From a checkpoint of a small mixture-of-experts model trained on Wikipedia: width 256, vocabulary 16384.
Below are experts of layer 3 (counted from 0) of a mixture-of-experts language model. Rows are named router (the router's row for the expert), down (a neuron's output weights, with its number) and show model dimensions 0-255. Each number is 50 + 10 x the weight over its row's rms, rounded and kept within 0 to 99.
After each expert's rows: a language model's description of what the expert responds to; "raises" lists some tokens whose logits its average output raises strongly, later layers aside. This comes from a sample of Wikipedia text that the model never trained on.

# expert 29
router:50 43 64 44 53 53 38 61 53 37 58 59 48 60 50 55 84 47 36 61 45 44 53 47 54 31 75 61 41 57 46 34 53 43 53 57 65 50 41 40 37 52 54 53 59 55 42 43 55 54 52 46 35 64 30 47 41 47 42 45 31 41 48 48 35 45 47 45 26 47 56 67 31 55 26 45 57 55 62 55 60 26 67 41 75 64 38 38 41 67 47 44 45 48 48 44 47 33 62 59 54 41 33 25 56 61 50 43 55 39 59 46 46 49 42 45 53 50 46 49 56 63 53 61 54 51 56 54 60 53 51 41 47 57 44 53 55 53 60 65 69 45 59 37 66 51 64 67 44 44 51 52 53 49 48 39 60 31 67 58 70 58 53 48 47 53 41 62 39 47 32 52 48 38 30 52 50 67 61 43 51 58 44 47 48 65 59 46 49 56 45 65 57 48 57 57 57 49 32 30 59 47 45 61 62 42 67 46 45 42 53 34 61 49 46 36 55 37 58 57 62 45 32 49 54 36 53 52 53 63 41 65 53 49 37 51 46 48 58 51 60 54 48 36 70 35 56 53 58 43 53 56 58 46 56 44
down4:49 52 54 55 32 50 52 53 34 51 65 38 30 54 67 53 47 48 38 42 46 45 44 58 63 53 48 50 38 48 54 59 66 50 59 51 50 66 46 59 49 40 40 46 52 34 40 59 70 36 57 56 36 58 40 54 49 61 67 54 60 53 73 43 32 45 68 58 57 48 56 51 58 69 65 39 43 45 63 40 63 52 42 58 47 46 48 56 53 36 41 58 40 36 47 52 51 59 42 43 42 59 39 30 39 64 41 47 38 42 61 31 46 49 43 53 56 42 62 32 46 47 43 42 58 43 31 51 64 38 48 49 48 24 44 52 49 64 44 60 52 43 32 44 53 63 40 64 54 55 41 55 41 67 69 48 56 53 54 44 45 64 28 53 52 58 46 52 44 42 45 60 63 52 47 50 65 26 55 59 24 62 45 57 51 69 45 47 55 58 48 46 55 68 61 31 58 69 38 63 58 45 51 57 25 54 57 62 42 46 60 40 52 46 68 49 39 60 39 52 46 52 57 37 37 52 64 36 47 38 57 52 66 52 62 63 54 54 34 35 33 54 58 52 54 57 44 41 49 54 63 42 54 61 58 58
down5:47 50 43 41 50 49 60 49 36 59 68 66 48 52 64 57 72 59 47 41 59 49 41 55 53 42 51 51 42 55 52 65 52 51 38 44 38 41 32 40 67 30 58 57 57 43 55 61 49 56 52 30 52 70 46 44 05 49 70 67 35 58 56 31 66 49 44 43 49 42 38 46 41 62 37 38 50 52 33 47 43 53 36 53 48 52 42 52 53 44 43 53 38 59 51 60 35 56 53 34 61 51 51 78 51 51 51 47 41 64 36 57 48 53 55 50 48 60 53 46 48 47 60 56 48 61 38 47 50 32 35 65 63 46 42 61 46 51 47 56 38 36 49 55 45 60 63 45 58 30 55 49 32 53 51 67 42 58 45 32 71 37 45 66 44 60 50 39 40 48 45 63 56 56 70 53 52 51 54 55 57 47 56 49 48 63 50 53 57 65 49 47 52 40 49 40 68 49 52 59 47 43 45 25 54 39 53 68 63 46 41 61 50 54 45 45 44 48 47 56 31 66 46 56 80 32 50 53 49 58 47 41 48 39 58 49 45 59 41 49 63 50 43 50 46 46 63 58 40 35 61 45 50 53 66 42
What it handles: Infobox fields and dates. Line breaks, commas and digits in infobox fields: birth dates, coordinates with degree signs, taxonomy ranks like Phylum, Arthropoda, table separator rows.
raises: "-", " (", " to", ",", "'s"

# expert 25
router:64 59 50 47 67 42 41 46 55 38 52 54 56 50 53 58 39 55 60 51 28 60 55 49 58 38 44 42 64 49 60 37 35 51 53 64 55 45 44 48 50 58 43 37 33 30 46 57 60 54 59 48 60 27 51 48 50 53 37 58 87 43 45 58 45 52 48 68 35 46 54 44 52 36 42 43 68 49 56 55 46 57 54 34 66 47 52 51 40 80 60 56 51 61 49 39 41 26 50 39 41 42 40 47 25 39 43 62 55 42 54 37 32 37 55 39 44 45 51 56 54 49 57 44 44 55 47 59 59 39 56 54 45 65 52 44 52 49 58 39 53 49 47 60 25 50 53 50 53 70 56 55 46 57 54 45 46 53 30 57 51 52 53 43 38 44 61 46 61 58 53 56 31 63 58 42 47 53 43 54 58 49 36 50 49 78 51 66 47 61 34 46 53 57 34 31 43 42 66 42 51 61 46 44 43 58 60 51 53 47 73 51 61 64 54 64 64 48 47 50 52 42 52 58 69 63 46 50 40 51 52 36 47 44 47 64 60 38 48 66 57 56 41 78 43 49 59 62 40 54 47 48 31 47 59 33
down0:51 53 56 54 50 42 48 48 56 60 54 63 68 65 60 37 57 42 31 60 50 41 40 48 60 54 30 44 43 62 41 59 45 53 44 44 35 42 52 50 33 53 46 47 60 48 61 53 59 37 51 59 33 40 49 55 47 58 55 27 71 50 48 40 60 48 46 67 54 73 68 38 70 50 50 69 48 44 59 50 49 59 31 52 66 49 62 35 29 29 62 39 39 50 43 48 53 73 41 44 27 53 71 46 39 26 46 46 38 71 37 51 46 34 61 42 49 53 45 52 53 50 34 46 45 32 58 59 48 63 58 64 26 55 48 56 41 33 54 54 52 55 56 54 43 48 47 41 53 50 35 53 39 69 47 67 39 65 64 51 42 35 41 58 56 60 65 63 73 52 53 40 59 42 58 66 43 59 44 52 50 61 36 48 40 49 53 61 52 54 46 57 52 51 53 62 53 40 40 48 49 43 50 57 53 40 37 54 38 50 28 51 41 45 73 47 42 57 45 50 47 49 57 59 53 33 67 40 41 58 47 56 44 64 55 45 50 55 45 48 33 55 43 56 51 38 48 61 49 49 44 56 46 59 59 53
down1:72 56 51 48 39 40 51 44 48 45 63 27 79 53 42 56 54 32 27 62 58 54 54 47 57 52 51 48 32 51 42 65 48 40 45 41 60 55 38 45 45 38 42 64 49 41 43 50 51 45 52 49 62 66 48 61 58 55 64 48 49 37 36 59 55 61 42 58 45 40 48 40 60 57 48 47 41 36 51 69 39 55 42 48 55 43 61 72 49 60 55 66 62 39 74 64 41 57 52 62 47 47 59 37 58 34 49 47 41 50 39 59 43 58 59 43 48 70 55 38 71 49 64 40 51 55 45 49 37 59 59 62 48 31 45 49 50 60 52 35 37 31 60 56 46 66 34 36 42 34 50 44 45 53 48 33 54 52 44 75 58 51 61 43 63 43 41 47 55 57 62 57 49 50 53 34 52 47 59 49 47 42 39 34 56 35 44 59 36 22 65 44 48 49 49 48 59 50 35 52 54 26 55 54 50 47 32 57 60 56 49 60 50 53 57 62 51 33 57 34 47 44 39 46 57 49 32 48 49 55 47 60 30 53 31 55 39 58 60 39 46 50 54 48 54 55 64 60 55 60 51 69 61 55 59 43
What it handles: Section-heading words. First words of section headings and field labels, such as Personal (life), See (also), Sources, Date, Total and information.
raises: " in", ":", ",", " to"

# expert 8
router:36 40 46 29 54 48 68 47 44 54 62 68 30 40 11 50 42 50 46 55 61 52 52 55 37 38 30 49 46 50 52 45 58 56 35 42 53 56 57 49 52 54 49 47 65 45 68 54 54 52 56 50 39 58 39 36 63 56 48 37 63 39 35 64 56 48 52 48 57 40 52 35 49 44 53 49 46 57 62 48 52 57 41 48 45 59 38 56 39 52 41 44 53 54 49 26 61 53 58 75 33 35 55 45 38 55 63 66 43 41 46 59 63 33 55 53 50 39 42 47 49 49 37 61 60 62 55 67 35 56 48 31 54 30 58 60 58 40 32 58 42 52 57 40 49 60 49 57 43 61 56 51 56 63 39 45 51 54 57 40 53 56 52 43 44 48 38 39 43 45 72 57 64 31 50 42 64 53 50 63 34 46 43 57 43 47 31 47 50 31 42 54 38 42 56 36 73 66 47 41 40 56 43 47 35 43 41 40 38 54 45 61 53 69 54 50 52 45 47 39 38 57 69 42 57 52 40 34 49 73 37 47 47 61 53 59 43 49 50 46 50 53 56 60 41 42 48 34 35 36 51 42 58 49 68 57
down1:67 44 60 60 53 56 48 57 41 57 50 42 43 60 40 47 76 43 52 55 41 66 46 55 61 52 63 47 49 49 46 64 49 37 63 71 39 70 46 58 58 53 52 66 51 60 40 46 37 50 44 60 53 41 43 46 55 42 54 36 56 39 54 67 39 56 45 66 49 53 40 63 62 18 74 41 60 35 37 58 41 49 52 48 49 49 38 41 48 27 43 41 27 40 64 71 58 42 31 44 61 30 51 70 41 60 67 54 49 45 53 43 35 50 56 43 59 32 54 46 53 59 49 51 48 40 52 42 49 38 56 34 50 47 58 73 58 52 44 41 57 62 50 30 45 61 40 56 47 54 51 55 49 57 58 41 40 48 47 38 58 33 52 54 51 48 55 46 59 49 54 49 61 55 56 71 43 48 50 46 43 49 49 31 46 49 64 42 43 46 63 55 53 60 42 64 27 50 50 46 45 58 40 59 71 49 61 65 39 49 47 35 54 37 48 51 43 54 42 53 27 40 59 45 43 49 69 53 44 47 74 68 65 63 50 43 60 46 40 59 57 53 56 45 48 37 47 53 39 47 49 35 31 58 47 50
down2:65 41 49 52 57 53 56 62 54 45 35 51 50 61 62 46 38 52 43 58 46 40 45 33 48 49 55 65 63 34 72 58 66 47 46 36 58 51 57 50 41 30 42 56 46 46 71 37 47 49 45 46 40 60 37 61 64 51 46 42 45 48 45 34 53 51 52 31 63 37 56 62 40 58 56 53 34 58 52 27 55 47 37 45 39 42 54 57 60 47 43 58 59 42 45 46 64 39 45 65 35 61 62 57 51 22 50 55 57 22 57 44 51 45 47 58 45 37 38 50 46 43 65 71 66 57 58 45 57 48 38 56 38 30 44 36 53 36 49 63 54 53 50 48 52 49 67 51 47 53 45 68 64 46 51 49 71 54 60 50 53 61 53 41 68 48 51 51 54 41 28 42 57 48 53 48 56 43 43 49 40 32 57 47 58 42 37 44 47 57 60 47 53 50 65 46 54 42 49 52 36 60 60 54 56 53 72 61 51 51 86 54 71 37 44 52 67 59 52 46 44 38 46 56 47 33 65 36 47 44 56 45 65 67 43 37 46 50 53 60 54 44 49 45 68 60 38 58 40 41 59 28 45 41 53 41
What it handles: Prepositions and verb endings. Prepositions and conjunctions like on, after, over, during, but, than, plus verb suffixes such as -ated, -ate, -ized, -able.
raises: " the", " a", " this", " their", " its", "come"

# expert 22
router:38 42 44 47 40 54 46 30 52 66 50 43 51 53 29 45 66 67 51 54 46 49 55 29 45 40 52 42 55 54 42 47 51 30 49 50 33 41 47 57 43 42 53 57 57 49 39 54 60 36 62 44 61 59 45 53 46 61 41 52 72 58 40 47 56 49 43 38 25 40 42 59 53 52 34 28 54 52 55 46 59 46 47 57 44 39 46 50 56 55 56 47 58 53 44 65 63 70 45 57 53 64 61 59 28 60 59 52 46 63 46 64 40 47 45 67 39 71 78 53 66 54 45 56 59 60 31 36 49 48 57 34 49 47 34 38 47 59 52 59 57 49 55 62 54 51 45 36 50 42 62 45 38 54 36 54 39 49 44 37 49 47 53 56 46 46 32 63 63 53 58 32 51 46 43 41 45 55 52 44 54 49 52 61 59 59 47 58 42 41 57 43 54 69 32 55 52 39 45 68 53 58 66 49 63 22 52 36 42 42 60 49 55 55 43 50 51 60 65 46 56 27 52 71 48 51 34 37 51 68 51 34 49 52 35 37 63 60 79 40 53 49 56 43 54 44 52 46 48 47 35 42 71 49 51 36
down1:49 44 64 40 51 50 55 42 66 26 76 41 51 70 65 64 59 45 41 49 46 66 50 57 61 57 49 41 51 53 48 59 46 45 58 61 44 48 46 44 67 42 42 47 56 39 65 56 49 54 32 40 62 57 63 58 27 34 52 54 46 40 60 44 53 38 38 56 33 57 60 36 52 56 65 55 39 47 63 49 27 42 56 55 55 62 34 58 48 41 40 44 36 63 56 54 62 48 53 46 57 53 50 56 51 59 50 48 51 64 51 71 43 50 42 59 35 34 51 54 39 48 51 63 35 31 26 38 41 42 51 60 60 41 57 51 51 56 60 51 52 47 37 42 22 43 39 66 65 48 56 57 62 54 50 59 40 37 46 52 61 38 48 47 51 71 53 50 39 40 61 56 67 43 49 55 53 42 63 36 51 49 73 45 44 45 64 37 54 54 53 51 65 41 68 63 50 54 46 42 55 53 33 50 41 53 41 48 36 68 37 55 44 43 54 35 48 40 44 55 58 51 67 29 35 53 46 57 63 41 51 53 57 35 59 49 44 51 32 26 49 48 40 39 49 44 53 49 58 66 64 63 45 54 50 62
down2:65 53 64 56 46 37 60 66 37 55 45 50 50 40 50 53 47 47 44 45 48 32 51 67 35 73 31 51 53 49 52 50 64 62 35 29 35 51 54 46 41 53 30 27 62 41 40 66 43 57 56 58 54 37 63 69 50 43 53 45 35 58 62 50 42 40 31 51 67 51 55 60 58 38 61 77 43 47 49 69 44 47 65 54 35 54 59 55 47 45 52 41 48 60 65 32 58 27 51 47 60 69 46 43 46 50 32 48 43 52 43 36 32 43 44 50 39 59 34 46 47 53 33 41 32 52 83 51 27 37 50 60 44 62 49 67 51 50 47 43 43 77 55 63 57 56 39 60 56 53 59 42 50 46 45 37 50 42 52 56 42 53 45 65 43 44 56 42 52 31 50 52 51 45 50 53 55 60 58 47 46 45 65 48 57 35 37 63 42 52 57 52 43 45 44 40 57 40 57 51 60 53 42 68 57 61 50 43 40 63 56 48 46 53 50 40 43 50 59 60 53 56 42 41 56 72 45 45 48 40 68 53 58 49 50 46 42 43 30 56 55 55 54 55 58 56 72 39 50 52 53 62 48 62 52 55
What it handles: Blank table cells. Blank space cells at the start of election-result and sports table rows, plus country and party words like United, States, Democratic.
raises: "000", "'", " |", "ency", "]", " and"

# expert 3
router:46 56 51 52 43 38 53 69 58 43 52 49 65 31 41 45 41 46 40 52 61 44 45 49 35 51 58 41 25 59 60 42 50 65 48 41 60 54 61 43 60 43 51 72 60 44 51 49 67 50 63 47 50 44 47 39 49 59 51 45 47 54 36 46 65 40 59 43 79 41 47 26 54 52 49 55 49 46 51 44 47 32 53 48 46 46 47 55 58 36 57 45 53 38 55 53 67 49 48 43 31 45 64 58 43 64 40 78 46 58 58 52 47 58 47 48 41 57 47 42 57 25 43 41 52 49 40 55 46 32 63 66 32 65 34 51 52 53 44 40 47 41 51 60 35 48 61 48 41 57 58 33 54 38 36 58 30 47 39 58 33 59 47 49 38 45 33 64 37 64 46 39 34 42 52 52 38 61 45 47 53 39 53 42 50 54 31 38 39 60 42 55 60 73 46 42 60 42 44 53 45 54 61 55 47 61 47 46 66 50 40 46 60 58 47 52 48 74 52 46 54 48 48 39 60 47 57 30 38 59 38 31 31 59 55 45 35 41 36 40 65 48 59 45 52 47 37 64 32 56 40 68 45 43 35 52
down0:45 40 36 39 66 49 60 54 61 53 57 32 56 63 53 58 60 43 30 39 46 45 61 64 46 52 35 47 58 37 36 49 47 37 38 57 44 45 40 52 53 61 66 58 66 45 44 30 20 39 32 49 63 52 57 48 49 48 50 28 52 33 48 53 57 49 59 53 60 44 66 64 51 61 50 58 49 46 53 65 57 43 60 56 41 44 59 23 52 60 40 62 48 57 60 54 56 41 56 64 62 54 53 37 58 42 60 52 51 50 60 48 45 59 53 56 65 63 49 46 70 51 46 51 38 53 50 54 54 21 49 41 69 45 58 54 46 47 60 49 49 38 49 62 59 58 50 57 34 61 50 60 41 62 43 20 58 45 62 58 43 50 61 55 54 53 44 44 39 67 58 63 46 26 47 53 62 44 58 43 45 45 51 41 52 61 63 47 46 47 54 53 37 51 44 57 42 46 43 44 47 75 55 54 50 52 33 51 57 44 52 58 55 45 54 37 41 62 55 61 24 38 57 63 44 69 35 65 48 45 52 35 30 45 35 42 53 46 34 46 42 60 39 49 48 47 53 54 58 50 70 26 56 45 61 52
down1:51 28 49 68 43 44 65 53 56 56 46 63 46 50 45 28 60 45 47 30 38 45 41 40 55 53 48 60 56 57 35 64 48 49 46 33 64 66 38 49 38 54 62 39 43 38 65 54 42 49 59 51 54 50 61 57 56 55 49 44 53 53 46 43 58 41 60 56 48 35 38 61 39 50 43 55 53 47 37 39 67 48 61 51 67 48 62 50 48 41 48 51 47 37 27 62 50 43 48 37 52 58 42 23 63 49 58 34 50 33 55 52 44 56 47 46 42 57 54 48 39 53 46 47 55 55 39 45 48 37 45 45 63 50 67 54 47 64 69 43 46 62 65 46 42 38 53 50 49 44 33 58 39 45 46 64 63 49 41 52 53 43 46 42 65 52 37 29 61 67 52 55 43 50 77 40 50 37 54 67 52 39 44 45 51 57 68 57 71 43 57 41 61 57 38 59 63 57 68 58 66 62 34 65 56 38 36 68 59 52 45 51 44 40 53 43 62 44 57 36 37 51 42 59 30 53 48 43 68 31 57 63 46 42 40 48 60 58 47 46 42 45 42 71 36 55 59 40 56 68 54 55 54 69 42 39
What it handles: Abstract nouns and suffixes. Abstract nouns and their suffix pieces like -ment, -ity, -ness, -ence, such as suicide, death, development, construction, corruption, often before of.
raises: ".", " of", " in", ",", " and", "-"

# expert 21
router:38 47 48 39 52 67 55 67 58 45 58 55 37 53 61 52 62 28 59 48 51 44 46 47 58 63 50 45 51 35 33 57 54 54 74 48 47 50 58 41 57 54 59 33 42 49 33 68 64 49 43 57 57 53 55 58 40 53 51 53 58 38 41 70 48 35 45 49 65 51 37 69 65 59 65 47 37 52 35 47 67 58 64 35 55 53 45 47 76 56 42 55 63 44 41 71 51 58 48 49 62 51 54 65 67 68 59 37 45 57 50 42 52 53 58 60 64 53 36 44 63 56 59 55 51 63 55 51 68 62 32 35 32 43 79 39 68 45 51 64 50 57 46 42 39 56 43 37 46 62 57 32 44 42 61 41 58 39 56 42 42 40 41 55 51 46 62 54 48 46 46 55 45 47 65 57 58 34 55 45 55 57 56 44 50 78 48 52 49 38 64 46 41 50 38 40 31 50 40 57 49 37 52 58 42 53 53 46 57 52 36 47 48 62 32 51 52 58 60 50 51 61 56 45 39 56 43 48 68 57 49 58 61 58 42 47 43 46 38 25 46 29 41 52 40 60 54 27 41 51 46 46 43 37 44 42
down0:66 60 69 38 53 50 52 43 47 63 67 54 57 54 56 57 54 40 65 58 36 61 54 52 57 46 60 38 43 39 33 58 44 61 55 52 48 48 54 56 38 39 42 36 47 52 50 54 50 55 45 46 52 39 43 62 54 32 47 46 39 72 43 39 40 60 65 22 46 53 35 38 52 67 61 32 46 52 62 66 44 53 49 43 57 67 44 57 57 45 45 61 63 49 48 48 58 60 59 33 76 43 42 40 45 37 49 68 47 49 39 62 55 37 42 47 56 41 50 47 48 43 72 56 32 61 40 63 43 59 42 61 48 49 58 73 42 49 50 42 53 67 74 63 37 53 58 47 65 44 39 43 51 53 38 39 41 40 58 30 55 53 42 51 57 44 35 48 45 63 63 57 58 40 57 44 74 42 55 37 47 43 67 44 45 36 61 53 41 41 57 48 36 51 33 33 52 52 39 49 40 44 52 40 36 41 66 49 56 40 47 66 33 65 43 61 57 33 58 43 49 44 52 40 39 33 60 54 57 36 52 57 52 34 44 56 56 54 46 52 70 57 37 50 44 53 58 50 42 48 41 72 55 50 52 49
down1:66 58 44 39 55 49 50 55 53 56 47 45 20 55 49 81 54 48 53 33 56 49 57 36 46 46 55 53 64 48 44 54 40 59 60 55 66 50 60 41 65 40 60 45 46 35 48 32 36 51 36 38 67 62 48 52 32 47 36 45 53 53 42 54 46 59 57 44 42 66 54 55 64 75 47 33 49 56 60 66 51 61 35 36 52 48 38 52 67 52 54 43 45 52 48 40 47 49 61 56 53 43 57 35 51 53 36 60 36 63 45 63 43 45 38 49 72 58 43 44 48 42 69 56 37 63 67 56 64 54 52 39 35 49 55 56 56 42 45 58 62 61 44 48 60 51 53 47 63 47 43 40 62 47 40 41 38 54 58 27 52 55 51 33 48 43 63 50 46 49 29 53 30 46 53 49 61 50 54 57 69 50 58 31 66 46 53 58 52 56 38 55 49 64 32 56 28 53 56 31 56 49 53 47 45 68 54 34 54 60 57 35 46 48 48 56 44 37 56 46 39 73 65 56 39 53 32 51 68 39 37 55 42 43 53 48 45 51 72 53 56 51 58 48 43 48 47 66 49 47 34 63 55 44 40 39
What it handles: Possessives and mid-word pieces. Possessive pronouns his, her, this, the 's suffix, and middle pieces er, en, i, ia, ic inside foreign or technical words like Fereng-i.
raises: " fund", " own", " origin"

# expert 6
router:48 50 49 52 55 32 43 53 63 47 45 43 53 64 55 44 56 64 58 53 50 71 53 48 58 57 41 36 59 43 32 51 48 38 68 31 51 50 36 64 56 50 49 43 31 63 52 39 55 64 55 61 15 52 56 40 47 54 61 71 32 43 75 38 54 59 37 49 40 51 49 52 57 59 32 51 50 54 35 42 34 41 56 47 31 56 49 72 51 45 42 45 66 50 63 41 55 55 35 40 48 39 58 51 52 51 35 49 72 42 33 49 35 45 36 58 54 58 44 41 40 48 29 46 42 44 59 58 42 52 51 60 39 39 48 49 65 38 55 52 62 63 45 45 59 55 65 58 59 41 29 59 49 48 47 45 38 52 30 45 43 54 46 39 43 63 41 36 56 57 51 44 55 53 49 53 52 53 37 65 43 43 46 37 58 43 45 50 42 44 47 52 50 74 56 65 62 59 57 43 49 71 55 47 63 56 57 53 61 39 56 42 53 51 28 59 53 57 55 36 45 34 31 69 40 61 53 43 39 49 59 53 64 50 31 49 53 64 62 46 41 58 57 39 54 29 54 45 43 65 48 49 46 54 60 58
down0:58 70 64 57 48 40 35 43 52 33 35 47 57 45 50 56 57 52 46 43 67 38 52 45 42 54 42 42 55 43 52 46 50 48 46 37 49 54 37 61 44 62 52 39 57 47 59 47 50 42 49 68 56 30 46 53 57 67 37 64 45 38 64 41 38 63 46 58 55 34 70 50 59 49 65 60 50 38 54 60 60 22 63 42 37 52 42 58 55 35 45 59 45 46 36 43 50 58 45 54 30 41 73 42 34 50 47 51 55 48 49 49 56 49 70 61 52 61 41 56 69 49 44 32 36 46 49 50 64 73 58 66 45 73 38 58 26 39 58 57 52 63 62 49 51 63 63 48 41 52 60 51 53 48 34 39 42 40 52 41 34 55 41 45 52 62 58 48 62 62 52 31 41 24 63 60 51 57 45 55 55 77 59 49 43 41 54 46 50 51 45 54 60 56 30 59 46 37 56 68 46 31 47 51 44 50 51 40 54 61 45 52 52 70 64 47 52 34 50 39 60 44 56 44 38 46 51 48 59 49 56 38 54 39 58 51 40 38 50 64 51 45 66 52 64 58 35 54 47 49 48 68 40 54 36 55
down1:50 46 58 43 59 56 61 35 41 51 47 54 58 44 56 53 64 35 64 54 58 19 56 63 39 30 47 61 43 53 56 69 53 50 32 51 45 45 52 32 48 54 47 51 42 43 74 58 46 59 63 62 46 48 61 39 45 60 45 52 52 25 56 61 40 60 71 53 55 54 57 26 52 39 42 69 58 42 53 44 55 45 49 48 56 57 55 45 39 53 62 62 55 32 51 47 48 45 56 51 52 46 56 72 53 55 55 68 47 60 60 40 61 49 59 53 41 59 57 19 44 49 41 37 45 43 52 45 75 63 76 59 46 58 51 41 54 40 42 47 53 54 39 47 38 43 53 40 49 65 41 40 50 53 38 42 38 52 61 58 41 64 50 43 55 40 49 47 56 39 33 34 39 57 49 48 64 51 53 59 53 47 31 53 47 49 55 62 55 52 47 57 43 39 28 45 38 46 65 56 30 50 41 44 48 65 35 45 65 55 36 32 60 41 74 53 49 48 48 68 45 51 65 53 38 54 53 37 49 53 59 54 48 55 48 56 35 63 47 40 42 52 61 61 55 57 63 53 34 47 60 43 54 33 40 27
What it handles: Table pipes, compass words. Table cell pipes, percent signs, and place-name prefixes like North, South, El, Green, Black starting names; also list fields like Website.
raises: "\n", " in", " and", "-", ".", " is"

# expert 0
router:50 38 55 54 54 55 63 48 64 37 42 54 53 57 57 57 46 50 32 44 41 65 42 56 65 53 50 49 45 36 37 50 48 53 37 42 66 49 34 60 40 49 54 65 42 33 58 52 58 50 65 67 40 71 46 54 49 52 48 40 34 59 47 42 45 47 41 53 56 34 43 52 49 63 78 54 50 64 43 50 60 63 56 47 47 41 59 61 49 29 38 33 59 47 32 42 57 49 52 69 49 65 39 62 52 37 70 58 67 39 44 51 59 43 44 50 47 43 54 54 51 58 58 43 52 38 51 63 47 48 52 57 64 49 31 47 60 70 37 45 43 50 55 51 47 53 45 48 57 38 40 55 69 57 41 51 27 48 50 51 53 25 52 25 49 52 47 71 49 63 64 39 38 63 54 55 35 60 52 49 65 51 49 75 52 54 65 54 32 60 62 39 54 44 59 66 45 41 60 54 74 53 60 44 44 49 59 49 60 46 39 59 31 56 45 52 38 47 50 44 53 36 60 51 41 42 62 42 61 52 48 39 43 55 55 53 39 59 75 41 40 32 49 61 72 62 59 49 45 50 58 50 54 63 42 61
down0:45 50 45 49 48 57 39 53 49 47 48 52 51 68 51 44 44 47 50 44 43 63 59 49 42 42 46 42 54 43 58 53 63 49 56 50 58 34 50 56 45 31 52 49 33 47 35 44 64 53 35 43 43 57 46 47 26 63 65 39 37 56 57 28 59 54 61 53 58 35 45 53 28 71 53 61 67 61 52 59 57 65 31 58 42 54 58 62 66 58 54 55 53 52 50 51 45 57 57 37 49 61 45 30 50 71 63 40 36 66 34 45 57 44 41 37 53 36 46 43 41 41 39 46 45 56 60 52 54 55 54 60 57 54 52 45 50 55 32 62 48 59 34 60 61 55 24 49 64 42 39 50 52 31 49 51 30 40 41 46 25 44 36 53 61 41 49 49 49 55 55 39 54 55 61 59 70 41 53 42 60 51 62 52 58 23 66 37 63 41 70 49 55 37 58 45 51 44 67 47 48 59 42 51 65 58 48 74 58 45 55 68 49 40 46 48 37 36 55 48 59 47 49 36 49 32 48 45 59 58 37 55 48 57 53 57 51 56 59 33 72 53 39 52 51 69 34 39 68 53 49 47 51 53 45 39
down1:46 50 36 44 48 50 58 62 31 36 56 51 47 41 59 36 37 53 67 48 47 65 64 43 53 25 50 45 59 43 70 56 37 48 65 44 44 65 45 57 44 56 49 44 40 62 44 51 57 57 32 72 45 52 48 51 23 34 64 52 54 65 61 60 50 71 51 52 37 41 37 44 54 47 71 42 53 41 46 53 37 38 44 55 52 46 54 28 42 65 55 46 41 54 63 49 49 54 34 69 64 55 47 46 43 64 37 39 49 46 37 50 53 51 56 61 56 57 59 61 37 32 54 38 34 71 51 47 48 62 46 38 53 45 61 65 41 15 61 54 63 40 50 50 58 60 45 52 47 49 53 55 48 46 51 46 51 65 51 54 52 48 57 63 32 42 49 49 56 32 42 40 45 60 61 45 54 51 41 51 44 75 58 46 64 44 52 53 57 42 37 53 37 40 48 46 57 60 39 59 60 39 60 41 54 39 54 37 39 54 59 39 55 45 54 45 39 56 38 58 49 41 48 35 59 46 55 40 62 43 68 59 75 52 34 52 41 40 63 50 44 55 51 43 76 48 41 68 51 55 45 62 46 54 57 54
What it handles: Institution and group nouns. Head nouns of organizations and groups after the or a, such as University, School, Association, District, family, company, plus demonym -ian.
raises: " times", "ors", " of", "."

# expert 17
router:59 35 50 58 39 46 37 31 52 69 42 43 38 30 64 54 49 46 51 44 46 42 46 71 63 50 56 49 45 42 26 53 48 44 36 47 61 40 47 53 54 54 55 53 53 58 33 27 41 66 58 64 46 43 47 68 66 50 53 51 46 31 36 49 55 69 49 53 44 52 53 62 61 35 53 42 63 36 53 63 26 56 51 59 28 56 56 56 71 53 65 45 34 33 42 52 50 49 53 67 58 50 59 35 39 35 59 54 45 55 56 44 51 57 44 51 65 48 55 65 52 38 62 42 45 48 37 46 61 54 29 55 43 52 54 51 44 47 44 45 53 37 58 51 60 53 40 53 10 64 53 56 56 40 43 52 36 64 45 47 49 52 58 52 55 37 58 47 38 36 49 74 61 44 62 45 62 64 50 59 40 59 53 51 35 53 45 28 66 62 49 57 55 53 59 44 36 48 43 47 56 49 37 54 53 39 51 52 34 46 40 47 51 51 42 46 47 57 58 58 61 52 47 58 47 60 29 36 49 55 68 57 70 55 62 50 54 43 42 46 54 52 66 39 54 28 57 50 42 45 63 57 44 53 43 40
down1:60 56 44 66 43 59 55 54 47 53 56 62 38 55 47 49 66 38 38 50 64 48 42 51 53 51 37 44 58 46 49 36 65 57 45 55 29 61 52 51 51 66 61 48 46 51 66 63 51 39 40 53 46 64 54 48 50 50 45 31 45 55 53 37 68 44 66 55 75 55 51 38 72 40 45 65 42 34 49 58 45 37 54 31 55 45 40 40 47 35 55 58 49 54 45 52 49 48 53 65 49 45 46 37 55 47 49 56 47 63 65 64 50 70 46 59 46 59 46 47 51 57 37 47 59 44 61 36 33 60 30 34 52 50 52 43 42 50 45 69 43 76 42 73 50 46 53 72 54 39 36 42 35 44 47 55 53 64 52 56 21 60 59 52 49 50 48 46 71 55 38 40 36 52 61 60 49 58 62 55 55 61 46 69 61 54 50 39 37 55 53 62 47 43 49 56 52 29 57 44 32 43 46 44 35 51 50 49 48 59 43 52 37 52 69 62 68 58 53 53 50 61 62 58 34 54 59 46 36 60 47 25 32 61 60 42 42 54 33 40 66 59 43 42 54 59 57 40 45 45 40 35 49 44 38 41
down2:48 54 55 38 58 44 61 58 58 59 43 28 36 41 56 43 54 55 65 46 52 49 63 50 42 73 49 45 65 38 42 54 49 47 60 55 47 36 46 69 54 49 58 59 31 52 54 49 49 50 35 43 54 49 31 69 49 46 54 64 46 50 45 44 25 33 39 39 55 36 67 49 36 64 68 37 37 55 56 65 49 28 39 52 44 32 46 65 41 72 37 36 37 48 59 65 47 66 63 67 37 51 45 28 55 49 54 58 57 62 56 43 70 49 51 55 46 63 51 44 59 47 46 50 66 48 31 51 61 51 44 57 55 39 30 47 56 47 61 57 42 42 60 42 53 48 52 50 63 24 59 58 53 57 66 33 57 56 56 43 53 64 62 62 37 42 50 53 50 30 52 52 42 59 47 50 45 68 64 55 44 55 56 41 44 66 44 43 54 62 61 40 50 62 61 43 44 29 46 40 47 53 55 44 53 47 61 58 54 63 53 54 48 45 61 61 42 32 43 49 43 51 51 50 54 54 58 74 60 39 40 50 55 35 58 64 54 48 55 60 52 46 46 35 46 43 67 33 39 44 42 47 54 39 37 52
What it handles: Verbs, agent prepositions, line breaks. Copulas and verbs is, was, has, became, made, plus by, from, through introducing agents or means, and line breaks after headings.
raises: " the", " a", " an", " his", " some", " another"